From a checkpoint of a small mixture-of-experts model trained on Wikipedia.
Experts: 96 experts in each of 12 layers, 2 picks a token, a sigmoid router.
Below are experts of layer 9 (counted from 0) of a mixture-of-experts language model. Rows are named router (the router's row for the expert), gate (a neuron's input weights, with its number), up (a neuron's input weights, with its number), down (a neuron's output weights, with its number) and show model dimensions 0-191. Each number is 128 + 32 x the weight over its row's rms, rounded and kept within 0 to 255. Numbers have three digits each.
After each expert's rows: a language model's description of what the expert responds to; "mostly gets" lists some tokens that are sent to it at least half of the time. This comes from a sample of Wikipedia text that the model never trained on.

# expert 19
router:137097134102162070103143145163118106143050167087129141156115147121085137146097122130083151142139155098164153151102130165157114116130143128108135160129155047132142137140151126174142178118133108054138118161050167096052148112130132168140098124103124087128069121193048137154132164122079133129111031143121151121131158078128144156123180190130087141137124132091122135131152143142150097146105146103079134107157127100182037163159096167138128125125079173139093175163104093106160159146179131084139189170094178107161173105115159078126165161133121126175111073122079170131124165145131147176
gate0:117125103157126111153119204098148091098196158124176132110146080109134176125122175129150123117212097129192100077112110129077140056130116127156147074124155093138131066112121100110108148134120110129132138099111162120141198136097116101088105109132141094121108155145124164138110110174148124116092101126126132156173100159140051153149154133096052166107114109185060154197205092088143168141138086121125155156125064114133151117088119147124123132145119040092112111098127118154088173174113119073147096170099137091156089081115156159187148069112150146129117071092139090129128168177133082143
up0:115140103118122138152175166098091138144141207099156175111170075129095126106081159127085209142194087140158121114155199118122133121122149088120208140136126157129156077090112096143119151132121097063104068143163186106140214117154048136104075082160154126143082089115108152104118179170109119114110137157119126167120184131108132129143115180092158184129128151138127086123103134125144131191090161142119116111138090138178161082158151201145111153138134085142118097176116089131109172113137089094132175144142126093130166133113139210118087129159131187177158087133121191140113157134130138105
down0:165178099106125064107136156145194149196078135129068121155126078113116156070134101110108096143142185149095102109089125161043154105089127141095155116165157142176110135097130116115141083077113082099137073106132179031059177130146072131170147092054098140138128118163144126096072188127117180100120171110129155134160176135085110138100108149141157152077114140080136150090098163139126112122146173156088124104152139180130157106105132062095179125102132118132101146108137130112136182146126059141101137138115151107126183185115111139067155127157158137183149097127139113135158173122142157123
gate1:191134131145118089071109186201125092097084112062191170148149148159102141137146161131115134119150074093126151136161106138107107091121138105134120099119160162143159114123156144123123128142118155121099096122121140113137165148123176069155092126168147141145134189133161105133125133167085103182148076132118039096135150072146137167086161122136108123140102080083129115098089130063128104178139076159160059114045150105148102102200116121100166171132117149114136059151140094127092201148152138122124168136098191115073139118132081154124182084066135113157154110153074145098114107060097105130
up1:193143160112096098130148170148083102096097098068132086133109133093138173144088164122169192114141120099121178113128103151128074063106151117127080130055133151173130119151148147148127136098122178104145087128096111115110172146155105116144125145107111169150133135156138112117171095109067176150165101136090144110150123115129215152105168108138121143123149132081113086099145156123147092161142104154135072128072081095139115088152125139063200244122118096162134093138143124143158172179169165081119206149100159126142126094141091175143166106133153097152200130133087177119085087080105136158
down1:137095156133157039123200127146115165130083134095118091107159191157113127150144098164121132084075114107149131164118129103148159138122140079140087141138155205090133068107137128140114147181128103113183128155063116221109145134107123146139107167104107164095155132124195101142157074167163175091153151234126113100160096124149121139067162132149117113114120086097078070112062124158102105159115151097147130131140065044130107098120112112089128107149163087169070120131114107168154141177093136118123137101132084131130143151127196130086153150154130120084165154130135097112091105114093162176
gate2:142180150139125087088148051110059176134161112138059095091063160126192102202144123145141132206183142163097128104104143110149144130123118170112115158116090099141095157160101154126116091198098093074102133148103147056146115150140097134170144096183141117098138120113110185127142099159164193132126132149153141113131132137108072108121077109112175092122137157157054076107174168100122136100122159123110112124188117224162137103151107098128090141154092154105113120116102094093124141130092147126124091111117117154181085135108134078146156027091126145164111099128114165149144138170161121125
up2:078111148122122195167091122132172094097140145170139151115041166176128158141129067194144159137166110133102112123115069106107088125150174138144117078149086146143148098130136143118156149101142140126129133092143131147148120097152168126154209109131141152156134140134219085098150038076150164161161147083133095129195077140094149145131135089121108127146079109181171154102108105160160133094130114163141069127125151178121156166127137133090137132164151112114154186172125144142102104108148187151096049166114161124159140147163133161077105104100100132080154156144087143096211074154156174103
down2:083097161163160112140116146112162083094097153089131109138161177156134177141159134116173154134141158096133123116114209124145102083077129118122101187106143120093172137144105134149105169078172118180074148141149181145090157126114113133080105132161143095172102113147160154134061172054083108138044129119108092177090188180127194135079145147115155148164104165082160124137129116177120181230152129127152144137150183142131127158087096114133093113097111131128129104165101155109145140174194085077135107149134136172113149158120136084065088152190123104190163140119111105140109129164147113135
It responds to: Four-digit years after in, dates or table row starts, such as graduated in 1971, 9 March 2020, 2018 primary election.
mostly gets: " 2015", " 2002", " 2022", " 2018", " 2014", " 2024"

# expert 57
router:122112102049151085116141173149120117121066089141132153122135101152146125169132109063150115110145136121119066128179143156104115078177091121104079089143080060125167080122119157137115149140093161089105172146149141148111133117147120176105099063098125145080119164158111170113136099123103184148145060194120126126145158103153115132126167103169190083219159125105151133082142138132095158134128138115074125201141175128150096159180070170158126073171145136137186199095157147069114140130135111084174127142102154185150122092141176127136098130129116095161149041144144150126163139148158130105
gate0:111075081077139195130165197209159071172108124078112161146106155176080101130129067083143096084109123126113107145137124087149128129154124136148131152163101048074140153131153125173155159121138116121091176182140117056132155133156097141103133129164129085093097141151104134081137070107120136103145112180158112111159176095182121167105098136137186153165135114133135123149122201091168135145099140176065163164117133125136149151144126171125120130141157179074149153126120147111119133120084103155195181143155143145155147033130190119137110078175143170106137082165102148142152154112169145159
up0:121177186135137062117096075087131163050154177131101104063150111114135150101163204154104180173111118122113102125121112144135141146129104114112176091158157187131128129168128132095131130185128129137152082106101144176106123084100156136173120156122100132135120145086150103141164150099193121178132136072094150149132102145113136058175167142134065105055083110066135187148138105126103142126169154102183092098148143110140121108112172041155120156140130105130098054113119100159104119134137113093115114160087146123104141195123100165137191213099097086138085117091114112113089097116096108153
down0:128193098108103142172132143117115101153103150110057099065049103138088126115128155106109145158101144113066123132114142158133139111149084122140152090096117127042059153085196094055077170115152176116181139130055125152086075167100150106134105127131147143161131088096073138158126044160166107146129066160134098113141114096105114147174160135124135195142163102118091110155130111143195101105122137073169166125113143101141098107102115151109114075151098126117116134132083141153148167141127105153185149139201100141135084171086083152096175107064090152122107099139161100124149143110138120102
gate1:060181184067152128119169119143110135096156096137113107088126173191118061112124166103192160170173150171098133085133108196155067113150104148168127112138104159171155153116125088106079101098072074132146126124128159139093117117103140138117109092110100144131159155152133161178181124131114147107082128103135132192070157111139141086134118164127095120127145117132101156090132100137073107131122080090115135133131127155131094057130119145162158131180076138130137135152113173138087158087151201173122105075113090131108210179048123114093133148103086103122064126084085145113109157180071101137
up1:062136070146129144101143145128092113171108119109071069132117101111129092156118143128147135132187117095154169157182174071088136165150177044105106160044152153099138099141134109089083116158137119093067080160120118139130186166171157108173142139093144128175108131121121116117056115190132079087102129140148170129082109161116153192093108110095086145134115166112099163159153057095142102094102096133164156134158084146121023148090162132110069114121093097158152121086105159076156133146105144143097159107163143156126095089033128110108128130123117127118143131099135103122107116151136098155
down1:112127138170151043148110124144114181116062137094151048082114082120087156139104109163155151115152082147115105139145174130127185119101119143121155127175116189112135148080077092094126105115128118143154136094116145099084147163160138093096085123153165143134150131146166129149065191100097116138099158131092202145107165098097109147117139120151119101176113180062139149148134105159164142076117080095122159131087115117173061150151173054146117131065120119140132056089198179173078114118100098119073130122126153084156117101101060112106141153072094090145149138125073127159083132135129131099
gate2:120135134137151103115129173123177094133089125134197149152124089110113100156155145177141110168189116128158111117093139145107134133116036149055102102086098153129157093120088118144128143163090200142154154116131096125107149159176157103089129098136176158095130145089123170116147109116120138143163116114162076139153135126121120121179185137141082148123102064099151147016111123106153122140135084080160195137135132102103125087121083179122132092109110157147149113075129208054134104143141120077144111154159071139100114028097154118098108100148151082163067161141149077078158147119176133134
up2:114114084191160135100161146155167153101097176134133166095144112109120122141176146190182104150103130176201089101035074124105120125116138131093149064071120158112099116174153107103125144128137117157140129191088113109076163147159177137116171077106202131095122139107168156132104055170153119130141092142140111149113107133100115116173142140091112137117123065118111162106130152058127117113123045088137105119099142167123097099112078162128125153119134097113154101130112146143106116174079126056148141105132132094150135049093116091096152120097140111150062112181059128132170185116073157157
down2:177065137126070110140178106129180137061141070130107068112198163136150138130173114161173048141155133137124115131091152135077153192096118135119132155116135161112112066128139152120144089151133181054136124146087147123103142133065093113137125116092110130087072137078132101141178168111194133135148092129111151108113153180125145111125115154106131135063181096114115153123138108123096138113090092155085187068155140103145126108144098151108047110079137140186109125104089177133171143161191160141152101133102142128096079154137123108135093062085127180105134142186138150153120142167190158161
It responds to: Word-final pieces ending in o in Italian, Greek or Japanese names, such as Girola-mo, Jaco-po, Mario, plus semicolons in lists.
mostly gets: "oro", "ko", "ato", "no", " Andrea", " Mario"

# expert 31
router:165049099076169088118072130114071090096141139086115146099163101093143100101106106133181111123119158084186124096160115146167167112177137129101122118103116071069184067169108087141121193057107125125135111134120125158123134217118124128113129131141127133117109139154092120145121124107144139148178068157105121132105184071123102141148191166142073095183136126122160182099139154107116108140115132141114135150049156130146071102173120142151174121168167102134098095123163120108099166103091153107188142102071173113115118117110193127141163129156185141108151083152120178153140196125171144187
gate0:087138087120202147112136150158140102171132148154112124066113217148133142132135125125177154097104082156085152166116103141197134123135115093129128135149127114081164095145161150138134135161098122161128107106163108122134139125151177086165114106178154175078170130132147150136130101105107192111183088160184128122117107130112128163113092144146122120170154144149093143144169087131185141146122151166071199115139153186093096115145081129104093109151085162119162065146081156103155229164156230161128144159170138110085094159122146078098177126110136098119107099073115112124123192091155130065
up0:130119188156064097166101154102144176124119111068172097197062083131132111129118076092052171138116156080154140146138115106078129107128114146138111140104139151146083125117130084113127104151187113071122145181121100137131148114107071228107113161093102108152078123114117128151138166145136099146108153088064166125177140158099108125138148135163124144068098129072147132121083142110098135146141139096184133148108107082128153128125147136109139120089177107111088154118171082138120051133090048102128138093099105174163166095136100189148092193149110148066133149175096146149144098142065147177
down0:138081123174154143134140138132110097160160124111150187081097097114129141115102086080104145146077133106164080079094095079175158066124128148089113139139110127085091094122124146075125110146178153110099104137178045121142096087186123171185114094178150084134076109090086140141088120114084157120130161067121187134227147136112131115070164160096124103126159165093114126080118092124075175145083182126133130177167166127100120119105138076117183124121128085128122094151181103141122086065121084145163135110130106149149094120133034141158107121090138155113148109123144084136123098179113124089
gate1:104173154140179136078099159117116125109114183145078159147138161115129168192162091140102167105148066174093058148163160108146092174104147122209120127106114118127132188151061120070084142080109133092155110138157151138101118115103152157137170073133185085129030090116063172188128166153138121113115123110126089150114100110139137153128173088122113109113136111115109092135173130108127092137123088094093114123157134182144145127120066094118141189151124163080132113172113137108139065072095104170106103156107121094078083124126134051126107117129109163162183118112117115076093149184140107092
up1:079151113084096104178119120129169112082111119148162105079150054116172042063104167060142139109139165083107149130092078153148106104144123133107093099111191113120092120089124120136166143181148144161146142171114127092101167171164094141148142165140130113058136128086078129118131143121182129121117166133125164134084136168158109092154130224145110161164136206078146156102102138102169137125113152138096128111123105123089109128106157140153091073128118030101131114118151149123119183190139161117141109133151152156221105157131139212129168096157134135104117115118127098131160092099144151185
down1:153108166105131112178130132129130133129132161122144130107138185158119132154162124100064123165165201103059135059135106098179115139157140159088101130167097140097070112129133167116156142175131120109156160119095140177163127143160164122105164078142157153129145131125102144129173112084102100065137103163162128176162144120157126109104077153143152118144125162161089123080130155101114143218118150128088142118167200156169119210148011148057138126174186117106178124121133127108107185098126147146140134137119088175155074128117089149130075147146143085135189133131093178116147162186151133084
gate2:118137108072114119074134125102107123112172187154101123061117108130137124166086138172131151132193139206178137179154117106143164145109125172116142128120138104102138126161145121141131101127143112120106158114112068115116127103126126118132101111127129159132170012138128158106122068053136096124092153087151146092145144144171127103157131053139125166107104106142075122134107142136102113185210113132134095155062093110108129129164065125120181172127135089111121118115130104100103167085131128135103127120152077103153162152132078131253127070059087070135140130173098068125150161114185129146
up2:140122130140076139169081099087089126124142133114125166138113106056158140115124150144143092200127133111171109173156088181107133088067161135132079106159184086127125072129096126153177096122133130105148122122143178163089153130150197124051115187121087096182098163177158095062135178137150090120092122134081190098194114159106181151119102154095137109149106093060158117133078103126102193107094074155124150129097189072101152148162120145111103155143172100159114110149142116146144160146144133085135168154121131088153111160104104171130113202175191118096139153137126105138111179138148111157
down2:129098124138136074160128146175119095069069191154097107118106115080109164163093140094125080080070185146126130210104191111134123099134102095159082183080090160151168137097113080155171151146144130106139158136066164120097111128146123151134152141125098146158119109123079148128128136121110154071147174187062120126162122159191074135145108116104113144149086140107125132152111197112100114135127159192142142149137150101146096146096131107067183121113116129088205066108128021091180158112137090135124103126127081096122097069081134146120131093125111103145135165151115139136127134158124069177
It responds to: Numeric values inside sports and statistics table cells or semicolon lists, such as goal, point and appearance counts like 61, 112, 0.
mostly gets: " 56", " 37", " 41", " Socorro", " 0", " 51"

# expert 33
router:107154134152182164103117118115131104144143171176096167139161149128078149100132156088134195121140146153126137126112093162163209151136154123117174124081084041084157139142083105164094180074087115102094124119154155134127120176163128109061110131106103096094107154131081112143120151097098088081068097149120154173178152118092121085118102167119106135135148144161094150000131085138164186138168120137119091093135164108163108105146122096151137140150196089105186139130091083073124090130100130178174123177146094156116122092103161113163123129147193177146164064140115112131117138147128128122
gate0:140096053140198182125158139082131156104078145157122103106124074133081183087139093150095113188084085149130086124134117065106127114128179125115095092137126096173121141104154139129136186102090062114124086096066088139071132183119113130086146082153109095147113168187149127118092119144135140101084132137110132181135124105181122114113083143122089124116175131109088170117121118182104160112143125147071108127224086185160098108133082078144107097199151152100131147100066073134098110168116159067121146174128122142096091113150157132133085130113154159130082107192162154124144143120133099168
up0:187108068138187179136145169125158170116108173168110125088159150154121132123160114132117057185140102126120145122128138051152079107134137134134094118084160116151137140120141128174120201081092078138104104112086121119000064159169191122099138100121133114132110170139147153136064134093150139067125140124172103151136081127134115105100092167123104164109144136144105087110111117182082177094106133133131129129189157170160082080211102094140100112170136169149121131139058137104130099156076112137138116209135125142096146116152139134156096128106161190120102123155179129091158139123114140159
down0:165142146147097066158086095158096130144111120118155142096095107140170150153127122122103093125161139104130125132121166108132138157102133093119171142117117163188215151154099127161114115182175158180150093104134075153120109151112127070100118115136135148086131124139092125158103142169117109124108094102153143130108087136158108102150068133097147134121087135201156123110116203186065129121103183083057116130134162086132154201175119186118086079116129189189084138123215097093133060194064126119114103110148122103160109067130179160117091139152146122072150145130171116153154116151114187102
gate1:118106142154134054125114161078125090160140123139131090153116142134144166115086167114183201152090131125105084101137133109156161130144132128157141196102128102181145124071148112116095135121111136136187114081114082125114118090093148056109125129112118019161164102176153165149172160147133132090082076145098157164118123163102074124165111156143137056128099131128107130131167112145100178185143087102127099044181185096148105097120135124154140160126126200100094063117109121067115110169104141169166116102127158114129127161120146117159084133117113042107130119144046150132127081165135165149
up1:097138147138085108125090101059093102177179141149094142160129102118090144177084121148115128127123185127096115193083102134179180105110137137114126122124112116093059151121127153188121094130106119178185175119149117141121098154108146101095112115099118151141192064210072132193123113200123066109132126111132155084101099120114164154119091135110085113088134094111090205061099161164157106112140153183109132033126147133087121144106095116088137096088172149122130141092113160098157092145132080186183094149161078117131164116136126126109135169143108087100139136173166098163119164106154137153
down1:173188101140182089097166146135107106095173119112039127130155102123116132184112097114175139179180142135140116082154109124148065163123060155129081096059145151126127166142189155115130099140147110101099129064150062148071105108102145111128150130106108146127114135148110132137128114165093122139118162119074139117159167125118131185131148085037153085149082122131146097140124101125114171086132141110058141142153166133093128145128172121177151127064100124189150122067104114062123149186093139116201141114182097133096123126078150152100149090125048107145131129152094150109057132107119146096
gate2:106117111176182140128143097075105120143141164147169111119077101122072129129168170168073129113130135171071108173075139119162130087153088167143153103156095131122117117157107149174163174198086091147084169067153129129145146094114130114124137158105112128113119190138149143130196131197046121130125164145135103189144142119126098116099104098085140090078141131118125113109144129159091172137197121155112178105162076123143134152172144158086146120094152096154166119112113090102089123121127117190192165184162153154087119087090112106233160124133136109149123119167194096152185092122087142125
up2:120133095098145137148133217162172108085075183139145120177151175194143103117148120082161147148136132061120134126156107179120130144122101124154132124157142133185134116039109183088101122097122113129134109157089114079087138137104105122160129103123101080156124058056162132111051131116137102093107111101063136187108168143103090115107125094101120164119110122081132157088169151076086099147054095145124132130082130140171100141165110140167132054220075141117117138139071176165136144161139148134130145121147101143087061207126137108122126089117175157133123144102121153129102104132134162120
down2:171161133095099108154113150128077059139115098104179106116124126092170115150084150140169129119107083121121161126172154142157179132103140111142143134113102099161135124131098135149146096126191146144109098147162122118144103101095077158130146123089199159121076135125164130147157099168166124142096103117138082131090188112159137167149148101122121178122061136131130164193143111218136143120070169166137125136181149119176149144079073114114167144120132155200099115038108109144076082127135113035129102070242159175116158122125157151150113137094109117124179147180166162127117114158143148096
It responds to: Short everyday nouns and adjectives after articles or prepositions, such as wood, water, air, land, red, power.
mostly gets: " land", " water", " power", " red", " light", " rock"

# expert 35
router:107118134106156099110134138095072092161051126145150122128143108135085123097126186133136123110119137105138143126145170110137115160129116126121165171106131054165110147105076116121123132067147176133104144112115121143124137156130096076126099115110155134128156126151108140117111129110129125127135101187175101105122158033151156159159095111128165110170100145091120114113161127124103158132152113075109133157174157109130045132152097161139145116217212165133136122107114153107116110161198087113185167067141088157141114131126147166156144160112091125115096000161113170102118243146130170078
gate2:150124168157141116102153196120132096127109146122164138138098099110085144083156113162182136093125098119107125147147129105197094117116152126074152116170098095171095154137067113145137107082156150148137130074129153103135136196119067128110082186084095151130101107149152087140091131149080109091106134135182113098099134125079219119132101153086162052141095116128116125089157075110184163156042121122177163130123150088104140080164123210139202111095118156184076095133116200168088119139153111113136195117126131136100158100161097164134168128157131110129103157124109134178148159153149144081
up2:159161076116124109174121126092156122171187154069122108142154097157130129150123162072086120108160134157127160101156129132110171120128129160168080124090198166134121075110086112072125120142097117093086152134193118139187093025059166144129136114146154138130056048149086194111156113065091152158128094112114107120097150170215125139167121129162092152134161168105134179121135098137067122128136146163057129124102129155153138158160094084123110156117124084114152144175161080110138131036106141141103097132143122111124092088129136108166121160175146111130113120155138114105121097166078088125
down2:145105126179187171114094143116091107153187111133134218145163123135108137148121105180112163087097159086123125174097128112103155082187143174099173144116112103079214167122129141226117154124116128128130108113114154141116132093142137149096132155152120152146158153118092127104134120093132136172151125120149156168127209098120168143120133113172146144093128174069082180149138117107133141159110128106212145082140182205137149118197083131050171092110132098127113138127179091085173146121131129141114117106173094141131077147139228103118118140130170141161109113093125109114182160091125149092
gate3:159146144173110173105157130116042082123142148150082107087119108131159137126115131129178086111068103159132091125183111116143134143146118147106147151094193139190136090124154129063153172197196148070140133132101095145163118112115128148082158111123169107113171103098089114155091134100100162118142081129173124157182130100119114100151076154147091121133064108106117141184140122119079181089115148135184140184144086177101120205143107125138069095158136150125157094134112116165082157105143126117167180114091139188090104080105125185075180137152126159136098083112176128164165144190126092084
up3:121143130126124153089175173093099094112125126160109125024118105096150149129146161158165101142085106140128114076158085156146118124149129128113158138081188114183093117136167111088094175169186138093131114098062139145137127126141114128069141117129153112110178093112084087129064161163111126103118091148155119127143128118121087100155085177118063109140079100077064130191143171107097189127126162139187119160139116142094089200122133125119094103174146115104142113118118113190064182125145128088149167115116146161092108117136131187061175128077134116128125050141169169182131175157098112086
down3:178134085092124184099108174144149093088127189183049092107111119185180152115129103114042125125128133037123143112111090127142103140150134116151141152110166109141075126122108150134126122155160158164156102128136088096125207114124122096163143107122084144139130137128111129098117093105108110143160116120114118137163166131151112070172133155127124151102112093037106197138180078115133111127135115126111164157131084180121164139117083091096092138119121133077136128097082116179162118171106090093065087151137116183123043148145123195105166155125144174143155151068080140078152201115091107133
gate4:122090117059102106126114111099079149153113106145090131130095125118121121123129146181097110154063141087099122115070100138168138141183132123158119121154103083177176136152143148129097125122110137193147110096100105133096229145172126111092153106119129132130097156138121133095090151152091113139113109116075074118091047102180182124110132114144120114092143162126111150099189110115058083118151164108117099143113160137191075123060106157128100118140152147118107172053060121140156135136155132120254161059140046117119118123114102121097152165069114132095162142136145173160148125120100124168
up4:135097094096073091145057106101061188146132095136093072112133131162107115165151162176151100124069177127110122102120120107174122109164141138125079114159120118180124134110103152107145106119160139134112108133123137163097192131095115074094132112110163148182127141146153106079113109157110107122102151142078123089130083101189206171132120126145152124085085140169118095119170105123096123094144199122113111159120152102137120102020121187146077120122121152143117151081061097135112173131165099119215127082143041115129145123101092128093183135067097102143163113120133188160178142096146116101
down4:121151078173119133170132139154111195078134098091137071154199139148135123131097170070074105135134111219082139132116153104141106086121125121126095147179154123124062130123094135147097064129120080114109157131117189147127115129127070103131091101090122139116134064191144092134085145165122103130119127103165183132097113066132067103180105149107132151192130094141151162145042165077159185106102094154186130086099132119170088106175159147169134128160100102126141113127142160136147149135098140180114144137130078160144097141134119196161121121134158128142147147089161083104157077097165126048
It responds to: Final pieces of people's surnames, or whole common surnames, in tables and credits, like -ton in Warrington, -son, -ić, Singh, Jones.
mostly gets: "ić", " Jones", " Singh", "sson", "ller", "kins"

# expert 46
router:140117126090150038101091131176135147140081103089148171070144116115127153134143106075126138152102145106171147148110156150155094150160123110143084121118088093078159114160113140061156120139091127132146085123156052122177165125145152175127132100056109130115171120163148159164168133130098149141152077202110112146118152084131092113166193139157161123226138116098130085054150118150109130143157126090115117124122181102129103094152148111125120135138225139088126125133112116136090164092119162139192118128092233160102099129118154084159123118105112113143139047174121186092134156147102106157
gate0:124109191133132121090138177147125124149120118139124157081118093113087149078149157135094144169148098172111154132083162110126117186076148061137152143094104139116096114109091096138122113152162103153147085077123132140141171207178157170124164147086113104099105081166092175130112113195101093137160129168126034131137166142129146147221186131137121164183128124108144123116120125125137110120179102136139142135152033022118142153148128117130121142164189113127137095117127126127119096073154184165127158145208159070112140113102098151094131079102135155124129123097147064113069121139145146077
up0:128121088154134146183111127109134145087175121131143132224144139120136122147160111148171159063130176094145126085139060120107121122184058152132090124154177083130165153106160111176148143136124084101095183137114113136113071078108081105092136118172145131144125171078120081067142128106152144119138115101101159134099066151089159122089109142088108109074136132166128182127150098094133160151097182148135131110119169158120152134058137177105113041055071145124103138134152149140129159163065119101047067155078098193094095128138151097110099186156141124128119161143129163144170138106144132102
down0:131112145153160106152168109059128137149167148160130172198128174106145168107118156138151118078159060135126151124157078145145158117104079115152153178139195101104120126105162101118124193135139082194167106085113156143137139175138104151146166124154130125158131170105159157103100105114129088106137110139108109174108146210129145183111127170127088132127081111157103180107100128154171116121112172099118087124136142067149133130063082139112097130092096102169197141052101147055167128091135136153100095139071126135140113083103249134089122165170100127147079136121136167147119062161119122144
gate1:030125123110143160133141107171127120151090160092070123086175126086132162144129124131147109126135081162085153166103146111138128121170134098127129139155073089110135137136089129105152128076155122092167132069098155127127094167139152164138147063140103149117160140073123156156090130118110100102163103165127135061168120143167074161170147050148180148138091083125136107081112149183153111118060114161135133123136162200154104159159156088123078117173117147042174128161089164107120164116125157197184138117077138142114079070110139137108125104176137152130133115147101180160194084170107067142
up1:177119110150137183107128159086104124072178112142167150164044139105108120113124145182108147193117152091137116067157114121130126146141142122121174093140186131148136124136163160217103153119125127125123161122141097050068127104160135107169155225186158092062042155144111148100155098106116129162058106077112170194103118161079134148113062180107104101122156172185169162146132152088117105064166157083105072143119101074115117102116081198134126104125104123173124127118150106102139112164111140112136129126165139154124123126141164140147113113111167151145119144109154090155144140112114152157
down1:128108120043153161095100136192146142113155174107173227144064143127171139161093125139179160091108162116123117108142147138120119150140109163157134122117111114125085118114168152112136139128131088066146104119065141106145133147101116136144183173102105093138173135137128155159086120103140139125015100133127208070198154122130096151107094085115152120168175166134184087074141102100147108141120145150144141128141121126115148167126122135133075123181092185168107099145108109140153120086129098159210140076075137157088141148096144085130123086086109155124155074190133059117162135131119156077
gate2:129138100116108147128140160168143142160128128096184138120118121100123097082181079092078171190109148116166139123142149131192009142122191165092135115153117122172157153150116179141154131155120146144187145146106116105132110152143193189187139134083117131095140152160132196138123093102051144102161107163115149135132125172158163108145153126138128135148117172096112120094161126109118124191118043132124141115098106094151154128105161131111095127181102153091111141069069148116081132105155114135120096123201186119148100079133153096078148098097132061102156119177141163149120173173182075169
up2:107125163169114186160131092138107088148139131163065130134103135075142124168108196133146069102179106129051148142123094128038184074112142104194068131111110085106101121138134098121090107068183131111103180103099144179115103125095124105067085169140137097162153093121107097099095123130143124157123166091110139121109109152155072124137113082103175105053176181152065127117079126120120131088103160125133140147125109156107151121125053159127132112116126126192127126141110121119162109117111182146119085113113090129149134179163108080161088141144147135136157148058065064112153097079087161117
down2:045110132185181062162131148099151128161153111092105148142084131092162138121204143070123132164161170087118152048099149125143098176138118148176186143133093094131096171178087110140168102108161107111113175123087139104130131139072155092107068127169148062104147142136135178116123121115097104123134141066137112141148140053086147115163123127137141137092182036095140129089108125088114116097083149097096080133180132164102107109164098136141074105187104124118159103115178108119090137148140091107148156131105095147105108104155124142138107090103081151137058103101105140139176184093175140089
It responds to: Short word pieces inside names and words, especially e, re, le, as in Bor-e, Not-re Dame, For-e-ign.
mostly gets: " Species", " Succeeded", " Re", " Genus", "e", " Song"

# expert 45
router:137090085099132138080093135149101115130150149156142146085172075106102136147136131091123099179151127088156158150117120130172152160224116130095176124147112060156184152112107129157110167151082130130118104166131142207082069141149142110203126067142127147112049154120082111153106106126100144146167097116106077135134130115142149189116069109131156145128076124078127106108132109137123130160142135125166116122120123132091037172125114129135075116220139122152106164138127130129060103073192106143187171134115122125200093141097160095156088183140118124145144077139133151163162200146115162137
gate0:108128095113142114107150153126161092075102169141151138192104077111145193151167185179169147125104117130196139100094145086150129100125123055137170117094134134134129117122114159098136136146068110148115120142070122117103154065198116137170157074129121151126127090135154170220125131164138131147094121167153095106093130053109139131135118100138110099110097101172118053115121124144199147155155133087113128189157116115191106142111123132042134133097112112132084154134065080133133115125125127147143178107135168101141156113000102148112101169141144156145161111056134121134143139141180125101
up0:109135157132117137138152119131070154201157113101079107105123192156077093134044096082085104136121133156100132125138125166096101165105172157124099157194116093120108126074129136149086122102207150118127145102110155124131138135087141101111127177114140103122153120142129079095136164085125101118180116089073174133120169212157126141137164173150140123146182084071195177161135104171051084107107109145136144048130096101082168100136192153161122089109130126108153109146173115124144186173143161112091122117093129149127143158206171126141165095081139137141100128185120130130087191139130135141
down0:102196168173238136092155127106128159102116083083163135126089177138170126113130161134137161128175092132131136178155092150161075089115131101154108109086140096104138101144122091144147218127110107124123190097107162109109117099080142113104138159191105151113104111104159112068144190140167100135107064211185144119170095081139116080151129165131105144170126089161113140136112088124110143120163147082065088122134118118160145144125152160108111116123117137153076158145121162136115185135112167108119135146122143133080167170133238149088121133188112111131142104152082057092123106081114120115
gate1:131136119070101129100136141129115158131179116147096102149081081137138106157143174145145138154158162155138128155151099092123109177182133144130197152206138130144130122106099128154098131155103113113101089197136105190073075118099149089161093165128143165122120154102127125127107123111130193110113098081105093145154193081122138147130113188165179126096102082123147068092097146160183084175140128112149101144104109152119121134191110170067058085185133128129109146145087080108067154094132077122165178066105082124164131145099136142093126116086082158136165052187154128156159176146109144180
up1:128103141145099101153149142079168136132138154097151077128098121154064109113133150117138160115191115116120097154146182144116098132177124132116121110121156122222126146091115165088062110155066118144211096074096182106157138099110124118080158103168162101092138154156135117092153153145105121128136090104081131155181130097114035127113126119111133138123170099116081089124120053177171065124107080142126144136137124143150142084148110126096097126141127162110100177140179116096156112150120071141129163212133131095150096122054118053129133099136112126113098107060132156086089213183101115148
down1:159136144118109149103162128042083145101167158084117171172154136086159042075101167161137104177083117149136119118134133114082159101147177147091102140190111106096185133151102093136185073104186103157148065149124115112156094100146123124148151073095124163116142107136160135110168096109180042141146097206091168100131119107155088163081097114116135106113150119080147110162133151137141115141114120118119119161151113068140112108094185164114188138147115188150164107107116157135055148130138152152141124073173133134106162150153109179092077146101091108140082119115157095204125101101113176111
gate2:118129168113123153109146147132156074168138167112082101142119126115090193087041111191159138125159161176070080102099153160152060160162134141146186159148146154156147109146130072137063118076124122089111127110155134116118121191111191110137121192112148088043173117092089146150159127172121130124147127121127138128140164142165111177126134158114176096156173195127153117134133145098105086095097129082109106139137107180132151085125136138061149169186086185103141122144123091033103148147054162144148143106135136107150109119131138129152101119074105153124142077176101073127133105162079132116
up2:109101125160130137194111147145085131089103116165108118130169137179076049174065118047089117103127104081140185162188129102129139131072184091152081127137124105109120081155148173117205135168173139140141140110118135088106146093141127143076152148112172125159119120153180166111108080094075063094139116151114151159140117150121145102173132108094119156146130079076109064143084153165125127150133098141117118074116122110161089122184113107131144075067162121159157117195143180152176147152138127117103118128102133118120191122150115084110109108169186050113140178121158110063102129111157099127
down2:104145056124099162129103079095075142126135039109117144135146131106190087172132159103115157162107132161115130118183169129125108153162201104112145113067116107144136107129105193175092134137161136180083132117112109129130152062139100116143142132122058139127125104112098109155165132137176125128156123110077127124149157112141092096160104129119055145135123136119131132135143066096082084133207136147149131068121124093153068158175066131081079100167131086141210183100102154118131069140130161129106086072100082177128118160143077123144133076111143174140184105069105121176164096122122118156
It responds to: Digits in scores, statistics, years and large figures, such as 6–4, 1988, 29,830, million, 000.
mostly gets: "000", " million", "year", "500", " billion", "250"